config.yaml
n_experts: 128
d_expert: 48
router_score: "softmax"
routed_scale: 1.0
lr_router: 0.00057
norm_eps: 1e-05
optimizer: "ademamix"
lr: 0.000343
beta1: 0.9
Below are experts of layer 7 (counted from 0) of a mixture-of-experts language model. Rows are named router (the router's row for the expert), up (a neuron's input weights, with its number), down (a neuron's output weights, with its number) and show model dimensions 160-319. Each number is 50 + 10 x the weight over its row's rms, rounded and kept within 0 to 99.
Before each expert's rows: a language model's description of what the expert responds to; "raises" lists some tokens whose logits its average output raises strongly, later layers aside. This comes from a sample of Wikipedia text that the model never trained on.

# expert 50
What it handles: Citation punctuation and years. Periods, pp., ISBN, Volume, Press and year pieces like 187 or 199 in bibliographic references and citations.
raises: "(", "3", "5", "1", "X", "4"
router:55 63 50 48 47 47 54 62 64 37 60 50 47 53 51 42 51 58 33 47 56 56 50 48 46 47 47 42 59 36 47 45 44 49 51 75 46 42 59 54 55 57 55 52 56 68 50 42 34 36 49 61 51 65 57 62 43 37 67 63 44 37 56 56 41 48 49 65 53 48 70 40 48 25 46 52 50 50 48 38 63 42 38 49 52 48 51 40 33 43 47 45 44 64 68 57 52 45 54 30 42 49 42 43 36 59 52 54 50 62 35 58 47 54 43 41 50 56 58 37 45 42 60 59 51 52 51 37 48 53 64 47 33 47 53 58 34 53 51 44 47 38 55 59 43 42 61 45 54 44 41 63 34 55 47 39 21 53 41 25
up0:49 45 42 54 28 52 34 53 51 53 40 36 37 48 65 48 29 59 74 55 27 46 35 39 23 48 59 63 42 59 49 46 57 35 50 47 42 54 56 40 59 44 65 35 53 54 54 44 31 71 52 63 46 57 57 43 63 50 64 51 54 67 51 58 44 51 58 49 62 41 45 34 59 62 55 46 42 45 48 72 52 52 65 61 49 46 45 49 59 46 50 50 51 47 50 53 29 51 46 52 46 47 56 53 51 50 50 55 45 48 49 52 30 53 50 52 54 40 40 53 51 34 51 53 43 53 48 51 65 60 46 42 51 35 55 60 40 61 52 69 46 50 59 45 50 54 48 77 46 47 70 39 52 51 48 36 42 46 48 47
down0:62 52 42 59 46 61 42 49 56 55 52 56 44 38 53 60 39 42 55 52 67 54 53 45 63 47 60 43 45 64 49 68 49 58 46 44 65 42 49 61 44 54 63 43 50 60 54 50 59 40 73 40 55 41 41 54 66 42 54 65 32 49 54 58 44 55 48 53 40 53 28 58 48 44 37 60 38 56 60 52 25 69 24 37 35 28 50 34 37 62 40 55 41 71 57 41 58 65 70 54 62 50 42 34 37 38 57 52 54 54 54 56 42 43 59 50 29 64 55 37 61 47 34 57 31 44 48 60 26 57 35 58 38 44 49 48 53 51 34 52 57 48 49 43 62 45 41 52 56 67 48 41 45 30 50 51 47 33 73 60
up1:57 52 53 26 48 51 68 52 44 51 45 56 64 55 72 46 58 48 50 39 49 55 55 52 65 58 74 43 60 42 44 42 39 55 51 40 71 36 68 40 57 43 50 27 58 56 46 48 65 58 55 51 64 59 55 61 60 49 53 39 42 52 45 63 44 40 47 57 29 56 61 47 53 59 65 57 53 48 63 52 44 43 31 50 31 57 42 58 47 62 42 49 42 54 68 48 54 53 55 56 62 49 51 52 53 61 62 79 44 38 47 42 65 47 42 72 48 57 58 47 45 42 52 64 70 60 59 50 60 51 46 38 54 49 58 50 36 56 53 52 48 38 63 63 57 38 37 55 53 37 61 55 23 39 43 63 46 44 44 44
down1:55 59 59 43 50 50 62 43 46 56 55 45 62 59 53 73 39 55 46 55 51 37 49 45 58 45 31 50 59 50 56 42 53 48 55 37 49 68 59 38 61 55 59 54 53 32 41 37 47 45 48 54 49 41 60 52 45 46 50 61 66 52 54 43 53 70 60 34 61 54 46 52 48 59 43 39 53 42 47 47 48 46 45 42 26 37 52 59 47 46 41 35 52 48 57 49 48 58 49 49 47 43 49 57 47 41 57 66 40 60 41 50 37 57 55 49 51 52 46 62 70 34 54 37 46 56 52 41 70 52 62 57 52 66 56 45 68 30 48 56 66 63 53 36 44 58 63 49 61 44 36 90 58 59 59 41 40 55 30 38
up2:22 50 58 39 38 35 54 33 48 55 58 46 56 36 40 49 49 58 81 43 48 47 46 62 66 63 55 57 57 41 63 47 40 49 61 57 60 45 52 50 46 48 44 66 42 47 57 55 51 56 44 67 46 61 65 44 47 59 51 56 51 59 59 71 36 37 57 57 41 52 49 45 53 43 30 47 48 47 31 43 63 42 53 35 47 44 58 42 43 61 53 60 36 41 46 40 34 37 72 48 41 43 59 41 45 42 74 27 49 51 58 51 45 48 43 60 55 51 59 50 49 58 57 38 46 50 51 49 70 71 42 43 48 56 49 46 46 54 49 58 51 59 52 52 55 56 49 46 57 48 51 37 57 39 51 62 44 63 71 62
down2:53 53 31 54 71 71 56 46 51 59 73 43 40 54 48 66 43 36 46 51 55 56 55 48 67 55 33 49 65 53 28 63 33 52 40 40 41 69 53 43 43 54 49 38 66 52 75 41 52 25 43 46 45 54 58 45 55 45 60 47 48 49 50 39 50 56 56 34 49 62 40 48 46 46 37 50 46 48 79 59 25 50 47 60 56 50 61 45 51 54 48 56 43 47 66 50 60 59 60 41 32 49 57 55 36 66 64 63 53 52 65 60 45 53 35 35 42 43 43 55 60 55 58 63 38 42 45 48 59 54 42 55 55 47 45 42 46 58 61 49 50 45 47 43 51 42 40 70 73 56 63 54 43 36 57 54 54 34 60 64
up3:50 37 56 39 30 72 46 43 55 48 50 44 67 58 41 42 51 51 62 58 36 50 36 47 52 58 50 57 66 47 41 34 39 45 54 41 76 53 54 54 60 38 57 52 47 66 57 64 62 41 40 45 84 53 32 47 47 54 56 47 41 63 52 63 43 37 32 62 47 39 50 58 48 54 59 45 50 29 52 47 37 54 46 51 53 61 55 59 44 54 40 47 51 51 40 58 62 50 64 47 60 52 49 54 46 60 50 60 41 50 43 47 37 57 24 59 53 58 47 42 34 46 56 43 63 45 52 58 55 53 43 61 62 51 49 57 58 51 55 67 39 48 40 39 51 56 54 60 59 41 56 44 46 49 58 33 49 62 47 47
down3:38 48 58 33 53 53 45 54 50 55 62 37 61 48 58 72 54 66 27 44 46 37 50 43 59 41 31 57 61 45 63 51 47 47 45 29 42 62 65 54 64 40 67 43 61 39 50 36 67 44 41 51 46 38 64 68 52 31 59 64 56 64 41 40 46 68 50 40 60 43 46 43 47 45 57 52 60 57 68 46 40 51 63 59 32 50 35 65 43 44 50 44 50 44 57 40 55 49 54 65 46 45 51 55 54 33 36 40 25 56 50 54 46 53 57 46 46 46 55 62 64 42 60 55 42 62 41 45 54 35 56 57 49 67 46 47 46 47 62 60 58 59 50 51 43 68 50 59 59 72 50 77 62 53 64 43 40 36 45 47
up4:55 40 56 54 43 44 58 43 49 51 51 49 61 58 40 43 44 41 56 37 49 49 57 50 50 44 65 49 50 65 42 59 48 60 48 62 59 50 46 62 58 50 58 34 19 48 54 46 59 44 56 51 31 59 56 57 53 42 61 58 37 47 54 63 43 68 31 54 39 52 43 43 38 42 46 57 45 42 57 50 37 61 37 47 27 69 46 41 55 54 64 34 61 49 44 49 52 54 57 64 44 48 49 47 66 61 57 55 64 54 57 47 44 45 52 55 46 58 50 43 67 45 52 39 38 65 78 42 47 46 44 55 42 40 39 65 61 58 46 44 34 65 56 55 51 53 49 59 41 55 51 48 49 47 23 35 74 31 46 49
down4:57 46 48 48 62 52 78 50 32 56 52 52 43 61 49 73 47 56 60 51 59 62 67 52 67 51 68 47 52 36 45 62 47 43 58 62 45 51 58 41 61 34 46 36 46 62 55 52 68 46 51 49 44 62 53 33 58 75 35 51 61 66 36 43 30 52 38 44 51 67 43 56 50 61 59 54 33 56 51 52 52 61 68 33 38 67 42 55 65 49 45 46 49 50 51 43 41 57 55 54 54 47 45 57 55 40 56 56 57 42 52 48 52 52 31 50 56 56 47 52 74 59 40 38 60 71 64 36 42 39 64 51 63 44 47 54 70 26 61 63 44 52 27 56 59 43 40 62 50 50 26 62 51 45 44 42 43 39 35 64
up5:41 54 49 50 54 43 58 50 35 66 44 45 59 52 53 58 59 47 56 39 43 37 58 46 39 38 68 50 61 45 55 50 49 39 35 33 75 52 79 44 62 43 58 47 36 60 41 52 54 46 44 42 66 61 62 60 43 55 48 49 69 50 39 42 52 54 44 43 52 28 80 51 54 58 70 42 50 52 58 56 67 57 25 44 40 55 53 62 50 54 46 40 37 48 59 53 52 57 49 56 65 58 47 60 45 45 59 57 36 41 51 68 52 55 58 64 48 49 48 38 29 52 49 67 49 43 58 52 43 31 50 55 40 73 49 63 63 45 60 56 66 44 37 56 61 38 47 39 47 55 35 48 44 47 33 46 42 40 50 49
down5:59 48 61 43 47 56 49 52 41 61 58 43 56 47 61 54 53 63 56 48 54 43 56 58 38 53 58 44 55 42 50 36 57 40 53 29 53 66 54 37 59 40 40 47 63 50 72 68 61 63 28 46 67 53 49 37 52 58 63 40 56 55 45 63 39 58 57 45 63 49 51 26 50 55 49 41 43 51 43 53 77 34 56 66 14 41 47 51 64 57 26 38 55 58 51 37 38 57 32 48 53 53 48 58 60 66 37 77 51 52 44 63 43 62 48 51 47 42 59 64 49 43 69 59 58 48 39 50 54 49 44 42 56 53 41 42 62 35 55 53 36 52 59 45 54 49 36 49 47 51 58 58 45 62 54 51 45 42 47 52
up6:65 47 51 55 45 56 51 37 44 45 60 50 72 50 53 59 78 50 44 57 59 54 43 52 31 44 58 57 52 46 59 61 52 46 58 56 60 47 47 50 40 46 23 53 31 52 37 63 69 64 68 50 45 50 51 35 38 39 54 37 45 77 55 61 48 46 46 32 50 34 42 43 52 56 83 66 36 37 67 60 52 45 42 49 27 52 34 55 41 57 58 45 51 50 50 56 55 44 62 62 53 64 50 63 58 55 44 42 51 45 49 57 45 49 42 78 61 50 51 63 42 47 44 49 57 56 39 62 42 35 56 38 46 51 32 49 59 49 50 43 47 57 34 42 42 65 47 61 38 50 51 52 46 58 54 39 57 37 52 48
down6:59 34 55 41 39 51 33 56 53 39 60 45 61 68 50 54 39 52 58 43 55 58 49 42 62 53 59 45 42 37 62 53 39 47 43 74 42 49 60 58 51 27 49 59 38 47 52 60 47 70 55 35 69 54 47 58 40 58 48 60 53 62 56 47 41 47 28 46 36 45 53 56 43 70 43 38 45 60 37 51 47 31 51 54 76 51 62 42 53 44 50 33 51 47 49 55 36 64 56 60 38 49 52 50 51 47 49 52 51 44 70 49 41 44 57 47 58 54 75 30 56 43 47 39 40 59 69 56 59 49 59 58 55 49 56 59 70 59 59 55 52 58 59 45 53 53 44 46 43 57 47 64 50 39 36 38 50 46 45 51
up7:45 47 46 12 44 45 65 57 48 60 36 35 56 65 63 43 55 62 57 48 47 52 49 46 59 59 49 36 60 44 44 32 58 57 53 36 53 50 57 25 73 36 45 62 48 47 56 39 47 40 42 50 54 57 35 72 61 41 51 44 36 45 55 48 45 41 47 56 50 45 54 47 48 66 46 61 45 43 67 39 47 60 52 47 29 51 60 46 50 61 38 49 35 50 46 43 46 48 80 47 66 53 50 50 63 66 56 53 44 44 51 53 62 38 40 51 54 40 55 55 44 62 40 61 50 53 49 55 55 55 49 62 55 51 51 70 48 56 56 59 53 58 59 45 49 50 41 62 64 30 60 43 55 57 57 52 49 50 45 49
down7:49 60 44 51 38 52 41 41 43 57 50 57 50 65 47 71 57 71 31 43 48 59 47 38 50 47 49 61 74 34 46 49 50 36 50 53 55 57 52 72 57 42 48 55 45 42 74 53 57 31 56 45 55 58 41 59 47 50 64 54 53 55 40 58 39 60 53 36 57 61 44 56 47 44 59 59 60 59 51 27 65 47 42 50 38 39 63 66 50 56 41 39 52 59 66 45 77 55 60 51 43 52 28 53 44 59 45 42 42 49 75 44 37 42 55 60 42 54 70 56 44 40 50 47 42 40 36 50 33 42 33 63 75 54 61 50 51 51 57 44 49 42 51 43 50 66 66 51 39 69 53 70 57 49 48 61 48 43 35 31
up8:57 48 55 32 39 65 41 44 34 58 52 56 44 43 35 74 55 59 35 57 44 34 54 40 33 57 42 44 50 48 23 51 44 51 45 39 42 51 47 50 47 43 46 70 48 57 46 64 54 64 55 51 55 43 46 42 32 54 47 44 46 65 54 63 57 57 44 50 49 46 37 54 42 38 41 41 45 64 40 35 58 65 65 43 47 57 67 57 49 63 51 50 43 46 56 60 45 38 53 50 52 44 50 52 51 40 72 57 53 59 56 53 76 71 55 64 65 65 38 45 59 49 43 41 44 23 55 41 32 47 51 62 57 53 60 59 44 32 60 54 45 49 41 50 67 58 49 54 32 59 40 54 57 49 69 40 53 44 55 49
down8:41 59 44 57 46 59 64 61 62 42 41 68 57 62 49 34 57 71 44 54 57 43 37 67 40 44 60 65 53 38 61 57 42 45 58 52 67 48 51 70 68 39 59 66 44 56 52 71 64 35 50 37 55 57 20 49 63 75 49 53 58 53 20 47 45 54 50 48 62 61 48 57 50 44 53 51 48 48 54 40 52 55 43 50 36 58 26 38 43 50 53 57 70 51 50 71 26 44 45 47 34 43 49 39 64 51 61 28 49 32 57 57 49 39 48 45 45 46 53 49 57 39 48 41 50 73 47 54 56 56 50 52 54 54 46 43 55 37 58 60 33 46 50 64 58 52 61 66 35 57 38 62 64 52 58 36 57 38 37 59
up9:41 60 45 40 68 48 58 46 39 54 49 45 33 34 34 58 58 48 51 55 47 42 37 69 63 54 35 73 53 56 65 59 51 53 74 42 33 70 63 50 53 43 31 65 57 34 41 52 70 49 62 59 54 62 30 35 47 47 20 50 54 48 44 52 51 55 31 47 65 48 52 61 44 33 45 40 45 46 44 43 60 40 38 28 48 61 58 52 40 74 54 66 51 48 34 53 38 59 56 60 58 54 53 36 45 52 74 57 43 26 60 53 73 55 50 55 37 65 38 54 61 56 38 25 40 37 45 45 44 40 56 53 47 63 53 56 39 46 40 48 55 55 71 56 52 43 26 53 49 53 38 54 54 43 45 51 52 61 54 58
down9:41 49 43 71 42 51 43 67 68 41 53 50 30 50 50 23 33 71 66 64 44 35 57 80 35 72 45 49 53 38 47 55 26 41 68 72 47 25 59 47 62 35 54 65 54 63 46 60 47 47 50 53 60 49 32 36 50 46 61 61 36 48 30 56 52 41 45 50 53 59 40 39 49 35 45 59 66 43 51 56 52 63 44 39 49 52 29 42 46 47 55 62 52 52 42 56 54 53 51 61 47 34 57 54 50 56 68 51 52 35 73 54 46 24 45 50 41 41 51 44 46 50 45 52 35 40 62 51 55 74 43 56 49 44 45 51 37 42 56 65 35 43 57 51 50 56 52 54 45 49 47 61 47 64 75 70 48 66 52 49
up10:46 52 57 49 47 29 54 39 59 47 34 47 61 44 55 48 48 51 45 57 50 46 45 73 58 51 52 42 37 41 44 39 51 63 52 56 56 47 49 50 54 61 52 51 56 61 51 57 50 48 51 54 46 60 41 55 64 62 44 45 41 45 55 48 38 44 62 38 72 56 43 78 50 67 62 68 37 50 58 50 57 64 58 53 57 52 29 51 43 49 39 43 62 45 53 49 54 55 70 41 55 68 47 54 51 52 48 51 58 62 44 62 61 39 56 48 48 32 59 67 56 40 59 47 47 38 37 45 57 41 52 41 37 52 48 49 45 20 54 53 49 57 39 28 18 48 52 35 46 43 47 54 50 54 41 50 65 41 52 55
down10:51 61 55 57 58 65 47 51 40 42 42 47 42 56 52 47 39 50 46 66 64 64 52 36 63 30 49 40 52 39 52 52 56 50 32 49 44 63 56 59 52 41 58 39 36 42 39 64 37 55 50 45 51 47 58 55 35 50 50 53 58 52 37 41 59 62 56 42 40 40 38 70 52 46 70 58 24 55 48 63 55 47 50 57 65 49 51 67 49 51 45 47 52 49 52 59 36 56 55 51 32 38 62 50 46 52 54 49 33 44 54 40 52 41 80 41 49 67 79 49 53 56 40 37 52 62 43 57 56 39 71 58 62 40 49 29 48 50 49 53 42 57 40 58 70 62 45 48 53 56 41 57 35 50 45 48 65 55 52 63
up11:55 44 36 26 33 46 43 54 50 49 63 50 57 56 61 42 45 57 32 33 61 62 58 66 49 54 56 54 66 37 49 44 58 62 55 58 58 42 51 51 65 59 34 64 50 56 56 39 48 40 49 57 41 63 47 59 51 25 56 41 53 62 59 60 24 44 52 67 45 40 42 42 39 48 38 79 45 44 61 44 67 57 50 41 39 46 49 60 49 68 49 38 81 40 41 48 36 40 62 47 47 46 52 33 62 61 48 59 40 60 62 42 38 37 49 44 46 79 56 42 45 50 37 35 45 44 58 40 31 28 54 61 43 44 65 63 41 63 59 51 43 45 45 70 51 60 45 57 47 36 39 58 57 47 29 54 56 62 49 54
down11:44 41 60 50 68 40 58 46 55 49 54 65 52 57 36 49 47 54 32 47 58 49 46 43 53 52 38 52 80 37 63 45 42 39 56 50 48 67 43 58 57 44 65 57 41 57 64 40 45 33 41 39 47 46 53 57 48 70 61 68 52 62 54 38 42 57 53 38 51 47 43 56 49 58 66 64 59 48 39 53 52 60 41 45 44 27 47 67 47 44 63 44 40 53 50 41 59 57 52 49 44 48 33 50 46 59 51 38 38 42 64 54 46 65 42 39 66 48 41 47 55 40 63 57 52 61 53 45 57 47 56 70 70 65 49 49 62 48 71 52 49 40 50 39 53 62 53 60 50 57 44 93 57 43 57 32 44 50 43 49
up12:49 75 63 52 28 34 66 45 49 40 53 64 44 42 37 63 48 44 48 60 43 55 42 60 74 56 48 44 44 48 27 47 38 54 47 52 51 55 27 40 58 47 56 49 46 42 48 46 46 63 41 74 65 58 39 39 53 27 47 55 51 55 24 57 67 67 50 54 45 53 48 53 33 52 47 31 63 53 37 54 67 60 33 42 42 61 49 42 43 58 47 46 46 46 38 26 67 43 56 62 56 46 44 49 60 42 55 56 37 47 64 46 51 62 41 52 65 55 40 54 40 49 51 55 54 44 34 43 56 44 55 69 72 52 58 49 68 39 41 61 46 44 62 47 60 43 39 66 55 63 56 39 45 27 48 48 57 62 48 52
down12:40 37 52 51 66 57 46 53 45 52 33 58 60 40 55 61 56 51 66 64 57 51 40 63 55 56 51 50 53 60 55 49 46 68 64 49 45 65 53 54 48 59 53 70 62 68 56 62 44 48 43 32 52 35 52 59 54 66 36 53 65 57 32 43 66 56 56 46 72 44 37 43 68 56 48 63 39 46 52 71 42 51 60 57 55 58 39 66 62 41 71 52 65 41 47 62 50 45 47 47 47 32 46 42 70 36 34 40 53 33 38 48 52 48 50 50 23 22 60 59 42 52 35 74 41 48 55 57 62 44 48 34 53 49 50 48 50 49 50 38 67 60 53 43 38 46 60 49 37 62 59 39 44 63 42 57 40 48 63 33
up13:22 53 44 65 58 42 43 45 40 74 42 23 61 45 45 51 34 43 36 43 44 29 38 56 52 52 48 56 47 56 44 41 39 48 37 47 52 57 35 42 69 50 34 65 45 42 56 35 43 64 38 42 64 29 59 48 38 48 35 42 42 45 31 45 71 49 46 60 44 48 40 57 48 64 40 50 51 58 36 56 44 53 36 44 63 51 36 46 45 68 51 33 58 59 48 47 46 57 42 58 43 50 60 48 49 49 64 50 40 48 64 55 40 41 47 34 39 36 56 46 59 51 51 69 41 47 54 53 66 51 43 54 55 73 57 60 62 51 43 49 58 44 69 51 33 60 49 79 49 59 54 48 59 43 71 44 79 58 76 53
down13:49 54 35 66 54 64 56 55 43 49 49 54 35 34 72 49 64 68 58 49 43 61 49 49 44 62 46 52 39 57 55 46 51 69 58 61 52 44 52 55 51 31 47 43 59 59 47 42 59 50 60 20 55 60 47 25 46 70 58 42 67 29 45 44 43 45 30 66 45 30 58 52 55 36 54 66 46 35 53 63 44 49 73 44 43 56 57 53 46 42 60 57 47 51 76 39 51 35 47 47 39 43 63 38 66 32 28 51 45 60 52 48 63 48 54 46 60 50 54 44 42 52 54 54 59 52 56 60 49 41 36 32 44 47 52 29 62 38 47 64 39 38 53 62 40 54 37 44 31 43 66 45 30 44 36 45 42 49 63 59
up14:39 53 40 59 43 49 52 48 54 56 68 51 65 59 40 37 41 30 48 36 69 48 44 59 45 42 52 56 68 49 59 64 50 54 42 75 62 52 38 39 62 64 50 57 61 45 39 63 33 52 57 44 55 45 60 45 52 47 63 66 43 46 43 52 49 54 52 45 51 43 53 66 63 47 46 39 52 56 47 44 44 38 47 46 49 44 52 60 52 58 59 54 48 63 57 57 62 49 56 45 39 38 47 59 55 51 36 26 60 61 62 55 49 35 32 57 44 38 61 62 43 52 58 48 58 46 31 44 51 46 48 72 48 46 62 54 52 48 40 62 61 65 56 64 59 43 39 53 54 58 48 55 47 71 20 48 59 51 59 36
down14:47 62 47 61 60 49 59 49 51 66 47 50 47 44 41 57 48 49 46 45 52 41 53 43 61 56 35 50 57 55 54 53 42 48 49 39 39 61 65 45 52 51 42 48 61 66 51 46 62 43 50 49 50 49 39 37 42 61 50 28 38 50 54 48 38 56 42 32 57 50 40 53 63 65 38 46 58 49 64 57 60 53 56 48 42 21 50 46 63 56 50 44 41 55 42 50 53 44 34 53 60 51 49 67 48 65 60 39 67 56 55 69 60 62 42 56 52 47 25 36 49 44 45 41 46 50 46 52 41 49 44 46 38 61 56 33 46 80 56 41 57 45 49 56 52 57 47 40 57 57 37 52 57 66 48 52 42 38 69 54
up15:52 61 56 66 47 40 40 64 43 55 31 33 49 53 42 64 50 67 48 48 53 49 42 51 46 54 47 43 49 51 38 58 36 53 41 38 46 45 31 45 47 60 37 69 57 38 36 57 57 52 41 41 45 46 68 58 47 69 49 50 49 48 44 66 83 41 60 27 45 45 44 37 51 72 49 55 45 52 39 60 54 72 43 48 47 63 43 30 54 38 66 51 46 46 58 40 45 48 57 42 50 52 77 52 56 43 51 39 68 47 76 42 56 48 55 56 50 43 61 59 62 43 44 45 45 30 56 50 54 50 61 47 48 57 56 64 59 45 54 36 61 55 55 49 38 49 40 53 52 60 43 53 50 48 46 54 62 56 63 55
down15:53 35 55 66 60 56 59 41 48 35 56 44 49 42 39 53 64 44 65 43 39 66 58 35 43 36 60 61 37 68 40 50 41 63 52 54 53 63 64 52 61 45 36 29 68 76 54 58 70 53 58 49 62 52 62 56 47 51 59 56 64 43 48 48 50 49 43 58 42 33 45 52 57 62 38 49 57 37 59 54 42 34 55 28 48 52 60 30 49 35 49 56 56 42 55 38 68 43 44 44 56 48 51 44 41 43 51 57 43 49 55 64 55 73 36 54 63 47 44 46 46 29 59 49 58 59 59 53 34 54 56 51 40 55 39 44 40 77 41 41 49 56 39 35 44 52 36 63 59 52 57 42 38 48 52 58 43 46 59 60
up16:54 30 45 48 55 42 48 49 45 48 59 28 57 49 49 50 61 51 51 60 46 51 43 54 36 58 43 42 47 54 41 50 47 39 35 46 48 41 52 49 41 53 39 58 60 50 51 47 70 46 55 57 58 61 38 52 39 65 29 47 56 61 46 66 53 46 41 60 46 61 45 41 50 49 58 40 54 44 66 54 58 50 49 60 26 74 44 55 41 61 50 35 56 38 44 51 41 62 58 57 69 42 50 62 59 33 48 64 36 64 39 46 58 63 44 58 53 67 37 49 44 61 41 62 38 45 49 48 46 39 46 30 66 66 44 64 26 56 48 57 42 50 52 77 49 47 59 55 54 55 53 51 64 39 54 51 67 51 51 61
down16:60 60 43 49 54 55 54 51 53 59 40 69 54 65 37 57 47 56 55 58 42 36 43 61 50 61 35 71 49 63 70 44 49 52 67 59 53 71 43 62 52 34 53 55 39 39 65 54 52 39 53 55 60 54 61 45 59 62 65 47 62 56 46 45 38 43 55 40 62 56 37 55 47 51 48 46 53 44 40 38 30 48 45 41 39 64 29 48 59 54 67 45 49 65 47 40 24 39 46 37 42 61 44 42 55 31 54 42 50 44 41 60 47 49 40 47 59 40 49 58 58 54 55 42 52 68 53 42 60 42 58 46 50 38 71 45 65 34 42 60 64 60 52 43 51 31 40 56 62 45 33 52 45 72 47 52 49 33 57 55
up17:56 41 35 47 48 39 27 56 44 56 61 51 41 47 52 62 49 60 48 56 56 39 62 51 60 52 34 73 55 53 80 42 54 40 55 53 61 53 43 49 51 70 57 56 47 48 37 51 47 49 63 47 46 61 61 52 50 34 53 61 42 39 63 34 65 52 38 37 44 48 46 33 53 42 58 49 46 65 59 40 51 55 51 45 62 37 59 54 64 58 42 36 37 58 59 47 42 63 45 55 56 59 52 45 43 34 39 30 58 53 38 60 50 48 49 42 41 37 71 44 84 41 52 51 58 51 33 51 57 62 48 53 46 66 42 44 57 52 47 44 61 60 54 55 56 50 47 35 43 75 34 43 41 62 38 61 46 43 64 38
down17:39 50 52 60 46 73 45 50 54 51 40 41 30 44 52 59 36 46 55 61 47 53 45 54 57 57 54 39 48 44 42 50 27 55 52 40 37 53 72 49 43 52 36 49 61 75 45 51 61 48 60 39 52 61 27 35 48 56 66 50 39 58 50 40 47 39 55 41 56 48 65 59 59 61 70 51 52 42 54 63 58 43 52 33 37 44 64 46 50 53 31 52 46 52 39 65 64 59 49 51 54 44 60 58 53 58 30 65 63 51 49 53 31 49 58 36 37 56 49 52 38 41 43 51 42 41 31 58 37 69 41 27 44 45 45 29 57 42 33 42 49 59 49 47 49 38 58 33 47 47 54 72 36 49 50 49 39 43 47 58
up18:45 48 55 50 55 48 39 41 59 41 45 55 40 66 54 47 56 34 62 71 37 29 37 49 49 41 43 60 55 49 64 49 47 59 56 65 42 50 55 60 41 63 54 42 46 63 39 57 38 60 44 46 36 55 50 36 63 59 65 41 40 59 45 57 50 36 42 44 59 53 39 49 70 62 41 35 46 52 56 44 56 44 73 59 56 44 32 60 45 49 69 58 45 54 62 62 50 65 49 58 59 52 35 62 62 47 39 42 80 63 37 52 65 52 43 47 45 31 59 56 57 37 53 44 47 61 42 45 63 33 60 39 57 58 40 28 62 47 37 50 59 51 75 47 33 50 52 54 55 53 55 45 33 52 49 54 49 29 62 33
down18:37 55 45 44 58 60 49 62 43 51 46 52 36 50 55 48 27 54 62 52 58 63 71 42 65 50 61 49 53 53 49 57 59 56 43 51 53 36 78 41 49 66 51 58 53 57 42 50 59 62 51 37 38 52 46 45 39 63 50 63 52 58 35 49 49 45 36 52 60 48 36 70 54 55 46 54 46 44 56 71 36 63 49 44 48 44 43 46 28 44 40 35 56 43 53 56 51 55 61 55 38 34 38 39 53 40 63 52 55 38 52 38 54 54 61 53 58 53 45 30 57 56 40 51 46 53 46 41 45 56 60 57 44 52 54 44 42 69 49 43 63 64 33 60 64 35 56 37 70 54 37 59 67 67 42 60 36 52 54 61
up19:59 41 39 38 57 31 51 57 48 49 60 40 60 53 54 46 64 66 27 48 61 77 59 43 34 34 38 34 37 42 41 48 53 50 42 50 61 56 48 48 52 64 49 53 65 18 23 48 56 44 48 71 48 52 63 51 34 50 41 44 46 53 52 66 61 45 60 64 51 43 42 47 48 43 63 56 46 50 55 55 63 49 46 71 48 60 68 58 55 45 50 36 46 43 43 41 55 58 29 40 58 50 60 49 45 60 50 49 51 63 61 54 55 50 64 53 30 66 42 53 71 63 42 61 47 43 25 57 54 53 45 45 57 48 40 56 44 65 34 50 54 41 42 65 66 52 45 59 49 63 51 48 42 47 56 25 59 71 44 50
down19:65 33 54 42 55 56 54 34 57 46 36 52 55 56 60 49 43 50 56 61 32 44 27 45 61 50 48 48 51 43 55 41 38 56 46 50 48 59 53 64 40 43 51 52 63 60 70 74 39 39 42 50 56 39 40 59 60 42 72 55 41 46 66 44 54 39 64 44 62 60 68 49 58 58 55 34 48 45 49 53 52 39 45 50 25 45 67 52 41 48 58 68 49 56 50 50 51 41 33 39 59 53 56 53 36 56 43 63 56 44 47 61 50 60 32 48 53 51 48 45 47 40 62 44 47 36 58 57 51 54 48 39 61 44 45 47 71 22 46 50 53 51 63 36 51 35 55 42 47 34 44 65 39 58 48 59 24 42 64 49
up20:41 40 38 41 75 39 57 59 52 56 47 48 41 57 53 51 40 45 37 84 57 55 50 49 52 47 47 61 44 52 50 47 72 36 48 51 51 50 58 35 46 44 63 41 50 47 51 40 44 42 57 39 53 47 30 42 35 48 30 59 57 34 55 30 48 60 49 42 72 51 36 67 67 83 56 41 48 54 65 49 69 49 41 48 41 38 63 61 47 42 50 38 46 56 35 49 59 42 44 44 56 53 55 47 71 43 53 38 52 43 48 55 59 34 44 48 53 48 55 51 53 61 42 65 64 77 51 62 51 67 41 41 42 41 63 66 56 50 57 70 61 62 55 53 69 49 52 58 48 63 46 49 38 47 51 37 52 56 56 34
down20:53 61 51 62 41 48 39 42 61 51 52 44 41 32 47 23 54 30 55 64 41 69 46 32 54 43 50 64 44 68 43 74 36 40 43 77 50 47 42 61 45 63 57 53 64 50 48 43 52 44 39 52 57 49 39 55 47 35 54 36 50 52 54 66 55 60 31 43 44 69 31 36 46 37 42 54 55 41 58 42 40 55 65 53 40 38 30 51 56 61 48 38 48 52 62 47 52 50 44 53 55 51 65 37 37 34 39 41 50 51 43 64 52 47 59 55 48 31 56 68 29 61 49 49 44 44 51 36 52 57 48 38 50 48 62 51 57 33 37 47 40 31 60 60 44 56 45 40 63 33 57 36 44 49 53 49 53 57 65 54
up21:37 50 48 49 50 43 64 50 43 29 52 42 47 45 70 35 64 56 40 48 60 67 44 43 68 43 55 52 45 40 51 38 43 38 62 58 55 54 62 64 61 46 42 43 51 56 28 37 64 45 60 60 41 64 51 45 44 36 50 30 59 45 34 59 60 44 55 48 49 33 60 53 56 55 79 54 43 59 42 53 66 37 37 55 42 62 50 58 39 43 62 43 63 44 59 56 41 33 61 64 59 52 64 48 51 58 56 61 55 48 51 58 54 44 48 52 24 59 50 58 74 44 49 35 42 36 24 50 60 42 63 57 43 61 41 37 51 72 34 66 54 56 57 45 62 54 45 56 59 49 48 58 26 38 60 26 38 62 36 40
down21:53 32 51 49 70 53 55 60 53 44 55 45 43 69 54 33 56 63 56 64 55 57 64 56 53 65 50 28 64 45 45 58 43 45 50 63 54 58 49 45 47 54 58 62 56 60 55 69 33 55 49 54 63 47 34 60 46 45 61 60 35 51 63 57 52 54 48 46 51 57 49 29 42 52 46 55 61 50 40 49 62 52 57 37 29 37 60 52 44 56 36 53 39 58 70 59 56 55 52 62 54 55 39 64 30 63 53 59 53 50 53 46 56 39 43 35 42 59 65 45 38 46 56 59 45 41 47 43 52 63 56 63 45 45 48 45 68 35 47 59 51 44 51 34 59 45 40 49 60 52 52 73 49 55 38 58 27 57 53 36